{
  "n_layer": 12,
  "d_model": 192,
  "n_experts": 16,
  "experts_per_token": 1,
  "d_expert": 224,
  "d_shared_expert": 0,
  "activation": "swiglu",
  "moe_layers": [1, 2, 3, 4, 5, 6, 7, 8, 9, 10, 11],
  "router_score": "sigmoid",
  "normalize_top_k": false,
  "routed_scale": 1.0,
  "balance_loss": 0.00384,
  "balance_bias": false,
  "scale_expert_input": true,
  "init_std_router": 0.0331,
  "lr_router": 0.000424,
  "vocab_size": 12686,
  "norm": "rmsnorm",
  "norm_eps": 1e-06,
  "tie_embeddings": false,
  "optimizer": "muon",
  "lr": 0.0132,
  "beta1": 0.95,
  "grad_clip": 1.0,
  "batch_tokens": 65536,
  "seq_len": 1024,
  "train_tokens": 381400000,
  "steps": 5820,
  "dataset": "wikipedia_en"
}
Below are experts of layer 6 (counted from 0) of a mixture-of-experts language model. Rows are named router (the router's row for the expert), gate (a neuron's input weights, with its number), up (a neuron's input weights, with its number) and show model dimensions 0-95. Each number is 128 + 32 x the weight over its row's rms, rounded and kept within 0 to 255. Numbers have three digits each.
After each expert's rows: "gets" lists some tokens that make up at least twice as much of what it gets as of all text. This comes from a sample of Wikipedia text that the model never trained on. Tokens count by the router's weight.

# expert 9
router:146083129090186107089096077157097136114103165039176147150108112112074121113113093095138137171113156136145175100141123160097139104122153058070097052137108122118101157139112174068136077192080121138097102145052155142162117114128105220106156082122145110132118081176136108108128124181192094154
gate8:064155080192153111097118049102143143146195156151135111104126116096142193164154168100158092130143159134114177121131123170121158128173140170137144161095180085133095134131142038173112117092162149108069085133146163105120120119111095150035134200178208106134139173115108135122122113096149186155
up8:073185095151114125132085112101105215161217134135156137094109067135112117144158111089112149141183130165127159117132092135094104133151152117165126109104068108208101156086104077142113209089124116159088096149092194116097150091082119156148123168146159154136115118135122128138098073130131164175
gate9:105105115083114184152134148201148172120114164083140102106163111123168109101069104134135154186142130176120130155099124119118136115126139130089129140134195131162080117100109072093192148163113151112119110072149111144129125114186096182087092094193109165128140147155160127065134149133133112169
up9:166144153196137070102109087111110099108089097174103131083069175088088196124119162178091113096104144124083111116113115103155136117109106134162144121154083168122148141143207199145106096088100125187143160153113141099169143073105114084136163121123130147092069096115115155172110115086162120134
gate10:159072083140083124092089139112152096045134091119097117096066194135139103139106170187124121142181090143131164150144144152105087081161124153106133139130129173102153051138143146114147163181101123165126143137143181102120044116139167069080106079110144154122137091157080130122103115132176209128
up10:143094104180043086091087164112120113037140101124122101101095172128138110147090196173104184148109116143130136150157151213127146148119131158123103115142189171085158117129138128138105128175140123107125120126125150136110110122202132078100112086126150129151148107132087118071141074103133159145
gate11:195103075163066108156121094102145161119135074059075107103110116134082100135136143049130128065133143059111068133160153127111068058201144167131136146151130161136182219135136073159134118117146122064107156151128096107126119167135129089121116162107170119117103105118142126168184104111085105145
up11:152139112133121129082107163143091129137140135134140110150126161119180065136048113160112136174088120096150110147107060139129160190165097165119122081119097127116115121203106143129114153201080147172100134143170134152115098122126121155124132126178121145173114076092120131098144127140126142090
gate12:124136123112114166131111191060160121113045169169081108149093169145151183149145146129121109199091094150124160156161129174113181184089128154127141154120143083178133108132091137156140146149116105128119104126157129114134127152163100201105098095106133096148114093124091133077159103182155157131
up12:121142138103134135089112176097113098141140213143113096169140133180206117135128094071132091172076112157108101112131136137145115099084177110085170151191105122129085112142207127160131133168096088157143114121131155103105110134171130160120116148169145136120136162156095100108110109120153136103
gate13:138142175136111124053109133101121118143148124222130129111088149144118132120137183121066106069109173148152158092124138169115140121112111113111131119089099169135128138114131147145143117106127102114182110089177114122171094113097085141111172148127182210068151106111113198147145142125073089123
up13:117154151133136137140166131132098161166123126142176095133092091089145098130083125039136116139145148167093135065109184110095114144174162175053119117199124088110123145121115086170119105141079114110142119108106087166118155119143146158104145153081112142205151080190214138105149122084130139089
gate14:183141112134121123154097144078111103156119139105122143171161122093122093158115140100163033155150152119116126096133135132106113069150091132073131136126077157110109154142124143165224100069152118168132196177054160135162171059097038144175085083193128141135116100118097123126147165126119123140
up14:114135068155161081153071154145109153153125082083098155147134185108121116121110118080144139066141112113130110156102104170099104097107073087160162128158079164129150144158094147200175160107095142159155174124121119139152144077113132184157120132118124158082128193114111078095152127132117135159
gets: "3", "4", "5", "6", "7", "0"

# expert 13
router:134090096085176078101154084095121097106057113114119169169203155097135160157090130070094094111070133117102105120151116115102080128130113089115131082110114184128165191162146103128161136108135129191122081107098177120107096146157130122148150104100097102097111093147128072141079133131105091111
gate0:105115151178114080114135150142155176108099207134107097181048187156127114139138189104074125170089131106109094162092115061168122147143115140099153103170134155079126100160157182184062145166135093143116119185110169140077108115148121140116124124165149092096129128114109092129164141153148102063
up0:137127169195095167147093082109133063125175066087089113065171121148152098145106051086146158100144134142140062106134180145076080138102141111183097126158097047123120101061126099201145120147097146101138138081140144140146193137180132163096102137118169135129102145071145126190098150143108124121
gate1:137154120128098169147196093179135123123164064094101188193083081162148138099149155089115125107160089193109111104127080111080108129160129114136113078157118180124186159110099174084117169084161119199100129126150161100150149096119079082120092137131152161127114130095140133109142149143120070084
up1:101147125084137191122150156129191092128169152129110113133085123145177100158175091140110094126151127138181107160112108132074143106158174101136115151160132152080153198155132121168056172111155161094139174171132111153099107082133097090109102106057105098170149140105197131088081125153161123116
gate2:187127131119100112078108162120086100119100130186098126113124153158092133216066133126135079130107110210158135118200132155111120113150108130144122103122122073168109138033091121141144155132114178121107129177084127139165121156191139163100135114155116095137173156129202153129118088114072104136
up2:110135216097143165123073144124087118084135135174095120139158145140092074139137102184174080130109120187135110094136181056135116086132089089149107143158150188088133144142190155127126171151225123151136121171160184155183150080136156142132154191087105135077076158114136128108160128163183131163
gate3:127107113137096095084178128125146097160162132107160211116077110147144094150095161119184098104078046170099185155138079108203107085103140152172125079151094103133085135141131114134156128142139085133125120126118173074117138091149176096111120139148127122179053179135115144120133110130089124127
up3:162100131143151128166094145124037102115131115117041024174148096173090165146127121152158164141121144097080137130066127155154182117147108134164064170124086143151142100131135154075139101130138164150108147111135181167123125135047133118107109141113120082169148127115166195162204175164145135137
gate4:138146211148095122126173121191103141136166071144142114116138132120103137157112156112117089144154145152081124140088147131111131111120137152125176138128117134133076110145081151183162122119129085142129157154132083144113161148119170188138080155138106065113134100111078133131131119127183144163
up4:077074096112108095100078111132191142108159140136193046121110132154208138142112063176165126123141103134108147094163108144112159107147147128094123114173147142202169154101107123155099157142090087093153156069140191117161105128124128245169144163172130191129137163142139128097131183083069153127
gate5:095166138183116103058041134135098102119102136139181087162150136159116155171134153150084081118077132108101104101086162116079166141158085086159169132095107169091103103153166143135161136155117108141160111107106135160114075138156122143118195155189108020140150154122105114125145118164188093136
up5:134202091121171129120117094162148126145135144130148076097148149088127140103099104144150128059074133124150172173126111171132198165110120134137171149102137088158114104124128101164140188108141156081117103133123145195121165132118177140180124136070128185169109127111126181127144154133079115169
gate6:181112160148136104186122112117107125115168158076153103185080109128133147103110064156119113103179133164103154109102100171179135190121134148117131150116114143120129118091143110166150149141123148052137133114106153141176102125106146187164158160128106071070112142153137121101132094113111183162
up6:161117067139129140129086105109117145127095177117144174074140156128075101131112144115087181113057062091177121117099161119161091070120180106119113075137092121115102140147110158104057126093107116103150113104118123183128114055124051121130188042110116125096146093158144132161101133134168067155
gets: " the", " a", "'s", " of the", " The", " in the"

# expert 12
router:126133107170156119114163091138116134141098141112141153097174104113142157080061144144129095147123144064069109150157070105152126171117161153105144135106114112128083168132124089100176080151082127154083151176110146135138148104123145200135144131141152124092111161156189137098131127161191126164
gate0:087107120080165169077118164101078126149141112117133141176133127108106132076158116112124072134111175121130128152135105101148129135131146158134134125107158113133093200106176078050067095179079149105097132086161127153101116139067164127130080135142124165102066114091145114084122109105212088159
up0:128097113116155147114095191057122141121198099178119124175117084169094163070179114082134133147120190089140132121145126114173136123144168085138120145083125192105139154126130120083134094201108143059143130113119089128110128164068153161119119118135165167089092098117093103153155094118197082114
gate1:150142158144105187132123100131073131104115084151064079153100136133143125126116133091119049170108113112070130114127124123119127147147103125164116131116152120078110112103144143108139099138139156106096130104156138100179125094137140106097120111110171091118106143112120087147111089137164113103
up1:111121154149148154114120101143138120141081101129086147173120105166155173116124116065105051144091104087098122112143142166128140157142133111154109151138116123139159138091143140121157136161135184170125114095184174096126124159119167096133112087099108113083140138116116065121199115138155139074
gate2:178095168094129183106173102178159136114121125196188116104151022130075110155091135166106110130140093137144115077142102102169138111144111102094133169123132095104113111150129174125141082117161177130136070141074156144148106121118149131149094146097131131178170153104089185123096139182143126151
up2:087083127147143107048118128122153107140117142123097167155147167119164162115137156149111138135118180102108208161123180120102158149217095158126137120098129153173099070151078061148140126116147060136151178179167154134145092128127139112066063110151112137106115088076107108142098073097122149120
gate3:117135156114127083111132150114103094189190122136102126133126090171133176126138086127179160141178179116125110119133060076111170144142198124098142104099116101145150132075149116090159129185101140146098114101113091175203137139166157177139084162147090119093130108115079157190166166131166083121
up3:128103116150110127122112167078066140058180166073181121130147153088122117117095138134116073118122109112099120098163167163136133109136077115150152145100114162123120136128117144192141103123133110089108184099087191104130116109117131126091107092075144037160200129135135117078082110143130124140
gate4:090163120123059118178127151205134097178137086099150168144132077099152110079152090181110135121097128126131173123143136130156088157116133186130103128089116113084152168127136112139089122134151127088143137179141178073133124106141142117124145098182117107109122125134202130110136098119176035194
up4:194116120108103115083101070092148110110179152170135096116202165110136144149137097130104042122116151146139174136149138129121147146207135100140125146219097133144038137141136090118141162110128135103142157102116101141119098115102110174154137121107091098140185127150130107160065160144135136179
gate5:123096132106151106128129121160082090079113093133175080153126144129199155135053110149143045093150129113159153089082127105116081095091169158130163144166147120074110151104176138154103153160138070134114092128105105098129087129164186165149138088098141156080131114189135127140143152145126193138
up5:123128112120139080152129150168128166072093162133159145218114091134143140093173136134070125111137123135149177107141122108063128169143116153111057165145154151072129145189049106179105164116118118079156119152168032102083153103113110144127123111072134107098088125153177103124149174132186066151
gate6:154154113105147073106090159157136132127156102073100143151142115094119085131094138154190096136079109134156072194175143118093117127077180147124147104141155131122087127125139119146172099129164135106137194101146167101104147127102118123156167167104100157171187099157123092111135094154149115128
up6:153139141140116063155115162097137093062209111180132160166157174126118110097126118180174141107147062134049082156160121147133109167177139113112141110110111139138130110151154134109198117131200137179144172105146110077189113115133137154102127145093110137136186161158108169110114112183116154116
gets: " | ", "–", " H", " C", " K", " B"

# expert 11
router:119143109121191112140127040105177120154135179080175147129154114137125141102111080147123132120153172078103121142131128084138090092016131138087100085179141132125137156136079095116192101133099162174074110164110119146146090094136105186132093091115147131129144154135144154139160143112157119128
gate0:115081188158113113189103175143128167115078133123121160107151143209103077111146113126040067127064147129119123104130086033092140135087117121194131111128119069121199153100173151087078166110114133131135155116140097146166135152132140117110108125129163132157103095159132137145039101110137191108
up0:143173112121216131088119149145166157206132101155086120160139109097073133095152142125110154135142157149091116098125149144095145101181174160155124074125146115148139126135090150105084153111099085150129183159168129144113136184134112100128083165070112117130077073121115114151058192092114158184
gate1:105134094123138151114106125126136193131137080113119057104113119110115123134138113134116089092182159092108150106085120134111106128124172176104181131198185134088151107153143113069125089127098092101097172157154060037154097159138107186122095133114192167204063148146151106126125086148142061119
up1:147127111064178111123111152103101156166180152171082135102103154134127088084139137096154180120163117125138156118158160170153085068085129176139092105143169170163109128102110169181070152133045168158176135155118111146156122143168135195154119172133119120126133132146153196120157116090097193185
gate2:116168202112129156102087106069103097143184161179119096136178090110158152163136077169123078122130101097127111070142150124173139088128143173176171182103122145113115174147138117127169106120122175202136171073062111185136113092163114051134122107157137123112153117124153118117166136126118147096
up2:130113175132163159138117131088164076148091145121090123138194134133166117120111132074171098130129132058132075135173132104110121194158126162154111189095151115093126120107102144133152111166166164108198163182129176113148198130110121118151138135121114171138095136077097125154110124102139144124
gate3:160125096086127067054113086097166119118179047166093105140129075153132185119139152135144094127151094165134127057175177079118152166120114125162109098150124101041111139162092153151127131121133174159173152134086134156151103109126162114104144128107124087083078053040078170100116163161078146114
up3:136132100043142109127094090097181162102156077124094151137076131158127200054135195149114113127144093164090114052125131141133181132131127135091058058181137095130114124125175116163105161132147151128121119141126122137105094128126156132089113093128100081062094061159080141067170177150128092130
gate4:133110086124208089127115152202152113129128158121134106186108129102167135099165109091126141209129093112049132116140071163146074140121091099143191155072111063130143096138071137127107075133173132101102124128171144148087094083097094119167055180136103110118107214130149105121093132182131156127
up4:146082183171173117141112095110113114137134125219172162161103099132219151079120138150117144117191097132148118095123136125141154152152100105144145119138122112084112138159043043121111115068130118167161163091203132114126132115081115110137144127164133154103140143114067140106085175158108134106
gate5:112106122159131167152101083114142156144111187134184104137079133126080100141153133148177172075150124058094134143194122159109088116127166122149112171195073152136168085092155173147100100115100195119132135122127146088167198130079145070116130163132081137111086115092200129082069188148076152085
up5:115161157133094161166125128109111172098161092128144158072129073154147084152118135149105081087130072128067145122122088121138114193115143149089127173152090151056096154090075141128106160182103090139113127137161128131150111096078130114069125180119106149134179138095118101113085121154151125109
gate6:037095149188122099135181138157106117134129164128124134123093101123078153101142110131176060115122101088117142177132117142176097185091170132097136168149079116107159118098115102086100096104106125181113116112067092188124148128167100147163107100197112150177072120124168113110144080166019182099
up6:125105130116152199132153140143133091094140144135145110135167090193121132172107106067088136088094095158141144136119157116092125081073122144159151164100118096133146173100091160163134105086162097112125175090166129128092088086155159086132112122074161116098114144132110142191105151114149081115
gets: ")", " ", " | ", "\"", " to", ") | "

# expert 10
router:148123118080116099109111108125099170153132183086148105136137185121123140150163144105160152177128196137182170104131084131152128166144089114100185096162119132103087174130174129063199104164100160119109121186053162147166118135126140074099114136105157151118144158161140096082118106141185175178
gate8:181180126133146171208207131203132168171100187143150178103042100111128130103133136160112162122148111147177106127135112130126165087137144103082133056081136106152109146097081108145141166175099101193120133178098154125164129160118130061123134152121176125114184131121139127121137120135095091142
up8:135150143135068106209141149196136163132152156140109169085102093106074133134139092114149108130125147128115127084188122068094091057134175138129103163115124114116095148124170159141174194123146108129114136127125078078192131128105154107120098127148178120145129091123134199163131148159107118133
gate9:078128134089147125152156109160125205078100147106164138132127101127066123079114145081123131175164132117155141127121159136158150160163166119124132135101144171166138081173155136151159081181145122150168140157094135117109184141119142062126154140063151125117124080128150121137130173189133172186
up9:144124153191120127115110101124105089101079119166134122129128145151204107107135120175145127126118119126136133152183130109115109092101095158105152090182090080117104158125100104113130126066116144101107093106153110130179086100099168169132136104121129109162150124205152150100132080078117089124
gate10:131199147120086071096099082097149094077185097110120109071115142173072129197111155102119098165150127114101136099110117102135155121135049059187094095145048154112130153120087107132142084206096130127156159120098119110121132115129163163121087081135126117129131086155117100201101121163099140122
up10:117120152106144114137071088115109100093176103116086156135109132166092121155091171130111085138129127144181120151083128127146082119138082100162100153106112111140122158099102164111172146149117151100109138112135156076101191175129136162161093083125126152098095060118130096156126129130141154131
gate11:149094099108087129108149091124106096154092127118140159132140154147111129150127140168132015155158140104172113124115121053148133138118090112119162131153159148131102159107104141106153136104109142070103155188103098058094168138092134151077140116146099217138110146125174052181118091147166114121
up11:121104125118092130146127101122147159150117110144128118156084149081170163094160137078051143154161226081118127138176139113152096172087136144146167116137101127136102132140119155113168140100097142113093088130124181140182156120143124139115202062146148119132137115155133209120118124169126177108
gate12:156019122106145128124161111152146135144122054116062127151101100143153086147198119156149132139156103137166136108120169147118189126124138153167111119156115152141127142190123084129142035109160116131157093108127163166185116118126108106099086169193115075127127111161127139115113124074126154077
up12:194091102102120134084107163162072110103173067142120146204126128124091166171196155061153136150166134149162132114112128124063157156136192212148124143097142093139150155130136109114142106170126125061100141088100132126100158127108126118122115138113102116116103093106147157186089196084135154140
gate13:138111099080146100078118089091133136122149130131194140083104071211138108105135110103163134136099124150149100137142038094074135161144149081098103133108145173149144153106160111085124141186162130098189098086140141137099160141097089104150118160097076141092089186122125156129181158138144151114
up13:125112062117118117078166120048107133150127131104102107100085154137152144115120115117138121156126141170110145156111111122147084142135120116141148190147102089124125150045146145112183112164128169095186135131133112075152168146154132158136132172157127164124109108082130159165149115126132108186
gate14:101097102100131154152154183114144133113119155121067095073081113123116199139145178105147121127159178091093119180111124032125118135148101158158181102111151142157101093140123140077176141124089062076144092199083158191130092160138159115097080122106143081171078121148134151114139149125129136131
up14:144084071144138074158096081169149160131143089160122108146151140141187094095116155162128102165139107127172171118067156129104201071135166096132155090116157089089186109167090124248149162151127153163100121116111089149079137148061093109137126118105151129101170128140153155092162063133108145158
gets: "\n", "\n\n", " as", "S.", " United States", " U."

# expert 4
router:144104100131184060094098043153100153128145166119096103131205114074145195141128106186151172115116168152152197115173125113133130097109151118096137140165124165132070191146171124066114078093128119154058120119129125137154115131101107066107146121166162160123131080170119100089107132147174128198
gate8:183085090112134189147112115140149170157125156120186094137092141063068147096165066138048111089098125118120136117192056197130133154110120109232176125180148175121123113078176050173146145149123112137137159148101144146107159142067138108132085083158159100101131131172168099079104122112079106131
up8:109074192138151224159125127135079194114130143144179129194074119060146079128122107096146149103044094087123085074145133165092114097108120113169200087129109132142124050152093091162129170127155127147156151116114119111120156111104134067123148081156138100129175095168167127073099145094091153118
gate9:098124119191082126086192150172080089124124191143106136119164110101181131114155146174111165159176151146194085128121092211086141145130125162114169109136071115122099169043182172057169083098094127111157172148088147139174204153197160101124150123100100141180131119090117116099164158111117133152
up9:146119100127106169122121161168100101173167156129096140123151149118149089103174088190177120169205117074210109137119114199143175171140167113128105110122126138152120123090157133101184119162126179164126145122086150140183144151134070136178144178141137138150160101124130106152113123131099137178
gate10:171143154103075105112140189097092195178161151093129089112092163150147133140167119048132159108095124136124088180175129117133166099073118080092163133094140125120162089077100086113104152081155143144190134128157140099141145104145046109111086114085139071132149082102098130109148090138116092132
up10:104138188129083127113166088125061116084111125091114094150100069210146138106124140156124104152159145113122118120181180154110165128150182149167124164187130139081176126158100176085074123075123103130150162159081173101185147147078090146156128102082098117185151166174115118104107151107113116120
gate11:098162142089150126149148058089160119130126154059122120112110122113092112107134097137086125093188102115095117155133157133151122129095080096126132132126067067132095084154124141163147169168156099118180105113081136123130068112088145147181193072087129116139081157096178114156124166077138189059
up11:108153142132166097153110167097073143176110134144095141072177127074100083139157117165111138089200174109147133136131137102073136101049078066125063102182090092116156090096135121077090163158160181128154110155068084134110096136114152180121152087123065129150164138145141063125131192130094163196
gate12:065092122089099030149162099145166122064148121150161089060101112173139122127111116142150150148111121138121105130087112058097167079166142119103069132129147129144166136164169134163095141142104092128109183106113116080154194123086095136158211140126105102155149127161074111177182139152091092066
up12:150101178113105114137171086171227119127106152134126139076132136169158193080140128147136165123121143117103087111150107089148123147160110108063101176115152158133131146151137033131112118086106140145145140103127099112156145127152173105090163209102106124185112150118101099109093105122084078130
gate13:139083115132094092088146160125118118123203110197099120145101067074158113153104155149159117190125188128129112072124131127165100162121113144114133104175098167093146100133149077110155157116156168151139098115143135151084106107101075109141090142086112138078129162140103146157089120077130107097
up13:138130165076124099099152185087124173162199143124159097093115115138147116131121116179114149118101154192126101065095097161124081118100109157171148164177106104151135119090141076144166143133107148074165134126097079147104080128166091157163145116136095119082147094108145139155052110114115130122
gate14:136151152133169174126156122085141125126129082105116093125158177130088107132194058094080164128131095136145119101098148040053107111181155107156123143139108169128119115157179119133175149152082161097126117133137070073220153132115103100161134159113147125120161141124126150132132178111105153144
up14:133126105121101157130206139152176127174084142119099106131117168124131131103146154109070123138107152193104115117082192088096081113131234121125121138151127134091124120188109169174165160071107145114147090141163150107112092199110146088143121146129125088162055220091174129108154125178173079143
gets: "1", "2", ", ", " in ", "| ", "- "

# expert 6
router:144131133108127128139145102079150111110174171102116148154133148077133155137149155127131110118093135059130146142212172130127120136081120089060119127138137131104054156124153137084160152109086141124127121174145161112134065145118088156110096043152177120092129079160124097128109158158093116154
gate0:074112165087128138159125128094131114112066133156131134076127129142112178066088172128120137168124100105190144145117145110090121085156155147097114174160142134121114137134078062181132171161157178081130120098160185102168058155154096152138079129123128119159105154123194141048117112080122122194
up0:126097125123160148122135109105094139140152143164183114130139080132172117119172129162064104111110092159159107086154087151103083071107113128106138096108091140123187161133110142120163192138128147120091173107147186153127164110163095106075104154115129126074163123094046105094126139111150147103
gate1:083102119141220152092153109119167103114174095184122147122091074112165134144095120110208114160124104113159123101135123115126125147135155081118134147094120156128138095118185121098181163191127081173141096106154141097121113146180110188170137078140077163122158132060123193151103112088169116138
up1:157081131096203086131181120078167094167115142156089077132096119122161127119078059151155114140160084150094132181131131121118134188172125102111155124165103135155153173113133038144102149149162106124112069108122076102108123104152131074154061076075141141111186124051151112094132136111105115116
gate2:140145100089141134056048097192146101110113122140139130140157099172106142137153086111130133139174158122138125075120088134096135082120083180158095108150148136166168123086169148098097076120110173083129121148058126124117163169160070092160143090161153145118090146105102125110123127131130154188
up2:114140168194134113146220133111121147185131130083065162130109149077094106151106161158133109131121098098143142157131173148117165144176141055118146164147090129136151134161132174142126094142159149135147084105131136107135151115049148096028091105097143137097163144128163117176177152122149135104
gate3:098115171083154118108135128073123128123117115083155089152109133210124135158160086161170149180163213126094099115160099107089125115161141130145155130073116106109023127157085112130093106116136091186160138153113189126134100152089125125137162140101164066109176092194039108187109132112128094168
up3:093166203121167119104196099143120119115120117154108094128173137131126170103171122110121160139116180148151098165132108129140069088182175100124143139139097146134059124198136125179106069074156131202131166103131186126156119179082163128147123190087124140177138133169094161169105140107118104173
gate4:162128116135115096134118175142151106179103126141171141124096142149145124130097116133152114131149108112164147091154146129115124131090127050099113127167128087162191122093089123125077082097211142153188112058098153090123150058133179065139102162114075091141120129135153050127104139157138103064
up4:176145060073141185176140087140121145141102156136136061210110156078150089114155184131054088114137119040108137157160153137184117177149148191119127146145106099123146055040087110110128136137187118104146085134136111095099122161111216081077132211095057133162140109142117104124093151181138161170
gate5:125081104113116064078132097106082150160136166154125110106099105119140077185119075127075119146162151111120125090142161142084097166148165116142102111137185113112126131100117125133123126125119149121063094126147162128141125132098196187127062124179192118189131190159174090089117134145114107155
up5:134055185159109189158122109090158136109100112111126121080138129128109119154137156109148136086101154146067135117117106120098181156105042141115099123135111175131190139090178132104121118162158123164165129110111071119170069141122087084200079131122119129129128133107143105134116091100203106086
gate6:089077046131096212119168106134149098190124171109142143104148180165177087124150159096158173169059149044161163042174139151166156101101199149180164136128163130136155133125127172143106085118127165123087145138182143137175165157064145110087170169135180162181124135174170126153133124147106077113
up6:148121099162150209124103167113060125201107181182170092154158139144153123131133108139151159123093151121149130161152149122162210116122121135148147142076122080131170108182164166187133148071096139104112199110178129166113117121108115119063140169124085166065105171139151150165141095147074137139
gets: ",", " and", " |", " of", "-", ":"

# expert 3
router:125076113131172141119157130109125178122132166131139129095183146146136141148078164108171116150103160137109156120121114092130091161160053131137131111198037094094132095106104090085135091114056114156094173159114146150111110071123118160110167152148101107096157078096126149127158111092133157135
gate8:098116122127052131102148125108134116158116157148123147150095186105139134129135131167094175186147130149183101148173155074178111122091092113081130127205125083113042184154125116126180145130084164133140156083152135126108140128174150125174155163153175131093137098110117156157146148112097144175
up8:140137096048107156101118124147113140136171122127129147119119062104078153095113088075142111078088110080128104174104126124159139126128114149129090172105137169067155110121170132113143110135124083094109147137107099161246129183066128117072139102076059150133075109090138140101142140164170147123
gate9:107126204105134130065099149136173138110120132170123136147151162138161079111086126115146084186141141114066089089124147166152089126189112101090063068075079145117159059124147127093125080126074196134113149121162135184098056085147124137124076115171154123113116111137131143215117126143146125147
up9:138121081139101141124125122108126134102126122069118157136129167128102171160121171139136136113112143184188137194105115190104096200127108111067161111047112100116176104118162079118183114179122123152126117148175140126168152118120117141207160178100102093158106172123114155147136120145126208154
gate10:141127087068105155121167144204160124143145089125137150100110103075107129156125106157088107139113166078150080117093105115151154098116093134145104137096167099095169142110149119129096061039158075149103123132114130164115152072156111141157154107172154200138112141153106113112156137103180189072
up10:131123157104065171159107105173181127154110109158148219118154129128118162094098080171127160105112076139174132075117145132112104119192165184196129095158086138174076163130113174101117118122136126104129128132067095118122164120110071195182144131137085100058118120139122164086180145101152155082
gate11:136137119129102173085146129101124182124127083182142202158151120078121138096115143125149102137162094124122139102138132143151130157038132133114123103118063110179116125143121130083141165144109096194102142154174157144088132096161094141088155158139139202151169144171098152071164133137126192112
up11:122185144126116112113149136133148146132119145165137095161126175104141141166139094103117089140109114095094092066062125154059147154166072131127060156150146117115088123173198096120103145103159107113142183145146226159096078175123174190141048105117102089140108105124165141128182164123163080126
gate12:110098121155138204095091158149142156148151137119102111170168122149191161109114113130102127111143089151173185115106116149120170090096112107138115086137132155132112096140154107180193093135107137146109128147187155086145183171141100116138185116121110144133132154071186129167097177125111132102
up12:145131128141150125092123187107116146149153124100138114125119154167077090152098094106121122088151137124135115160143114090143146119127191125171096150087134104133069176161096083173109169128202114140150141145046133154173152107113128129158064114106118074170124136183105091168129135101135143104
gate13:113117093163115150153126085137176096116085062195117120150141126133129118159100163101145144140145210157132106129073127080102116085122119132125134159138115119154151176195100114159151092076130044139141169145134175115249165113095147143079128155139155149130159095119106087170119136124122121139
up13:135159086087147118076106151070097109139103113140125179133126101137120083163148150154179138126145153084115089098092127121170142130100074190160110062165167145140151096128153119122135158148122150126152127106148116092111102148116072079167081107119120107150140062063147114038096172123119170112
gate14:106106121172125141103118069088100176126054127141169120074137082168108204108066144111105131174136111126164125074084132132175140155153131111146146070174107140170072159132101112152152104154103120183110164163158182106155133116143109155109175168148102066127117188080162198116082134188157210134
up14:088157111122106085129148135109144142198096115151132173081139145165093142090087139126149140133109093073120072153091136141129191158117173109158107099129127131160137133191141132071121124160128086150121137155135182116159169067156051078106123122138086101098116109071115150116128114140116133160
gets: "\n", "\n\n", " =", "-", "==", " =="

# expert 8
router:117132085102163133125115152165115114081109133149191097146086155124082107144104079158155087148104110137117107117167144120150160140080121119132121116152070229082112130184109113076106109119095153133125098191103194118153116115106083171121096100093120169091093146196141111129089142136124106177
gate0:106181166171128108179143072121155134117148092089148100120081143119137141134113170138093075122129115195170128142186123127142129120058105153152205136118113167085106109210133104067119129114121122089169128181131123110067103137178111121154185185116223161100067158128186155127182100138122144104
up0:077112126182133099168186131099141113106066146115103146096117119148152070150122151112087070099065111141107122133193159103131158128151123119142154207166137121068155128160160084072103134150093103131079132108088141132085110089123126116132126174131197083126110179154108184107143131151086129165
gate1:141121089176084115103114086161070076122095141122099152094118114092120105126157084089141157162130164168151118121078098112086157087129120124160138082112119156103181139122071172167142114137132148093130080120152158099062114155111119140143176087208134085153146097131065136151068109158087102125
up1:098132086181059114116123109144137188103125107082127112072154139092074111123153121088113108082090122169083124130148101134109119094082119148133163114128096103162088130077165125110124126130113142188165130109108134149157220198157105135161113131098098101126127119129118126146172077078162180145
gate2:139116099114125137181140127162115042085070101162128111108130154104105119151183128125138053101111139143153116152164154131167087153144082043119140137140098156121106132145137189126131111238109110156110117138104109098169144096118125144135159090149085097114160100103164144161111103133116119127
up2:151127126135167139113171141086133215126104140141090149096088112151103154074124141128113147139161066169102100103096089141039123097118178198094115188098209146079128102106168139165135173045129139162153107138136169120086137078103135106166159138123139130154097129132138128178191091143176124139
gate3:125142186133163152133157147103064107121141118115154132141097156087153121130136119117101090122090149119143181122235072186146154111137132123094101147136105146132057138195165164142121114137102122154141146104130104027148156138136063157150138109092135153106134080129108094115124148083148100158
up3:111133110130093110098082111133219158111146107095151104113167150150153116124089173097089159133189094073178044097095085142066118168111093195143121109169131134134180140073077100110133123101055132102147139168097131163121117153143214168095128111167114128138109134132196163136135138169105115114
gate4:122149106157132086102124077125115117122112056149195124170149159081084170113112090156216146166100172061157110116159149147129065142096151107147135174094132121114124143082178107118133178190148139176122111116126126137128080178088164132100127121142152160179149164129156118102151090148094157187
up4:157154165088122152212178093145123145174138097080150197136079098171181129102130098112131117114126139154076149116101152082153147184140171120132133122182086096152133106155064139193073148136105179134118154201076115106188176102104123132115138131143134088073103102110101106084110097111155077086
gate5:161146153100070143100127119027122106110112111142148126110113135067125116130116103134155135163150154123146167098141146196071152141139179134145075144141101166145153096155092142197166165136129197150139118132177099070082068142143100110147110116120114104153149119095139126106087168166113121076
up5:145123092191128147053137187135199122113120179181095067129140131143135138082157057124197105122102144096108135078159081103177079125159133188115148129143141057170102088168082126135099120125085114108080094070091110108127176128142108160141132118093134122179175138110140154179084154105117153119
gate6:123155134158106119168098172155107159118127131164172135162150106129132164090136138125137149100107129131124087144179121139060122098181161068098099110128131118123094124148166119080129090189059124104139136143076095116090149145090144154093123204123146104131101122157122146122089176143115192122
up6:155162168113130121117145054128127131153117170173132124131150127131091116155109149133147120138128190128126144153189114149174090066054128090168125130163196122085154155084050149126125128055139152183096123144131108121136077100096091151165128103128167238141109055145154123160147110076060148143
gets: ".", "s.", ").", "\".", "C", "es."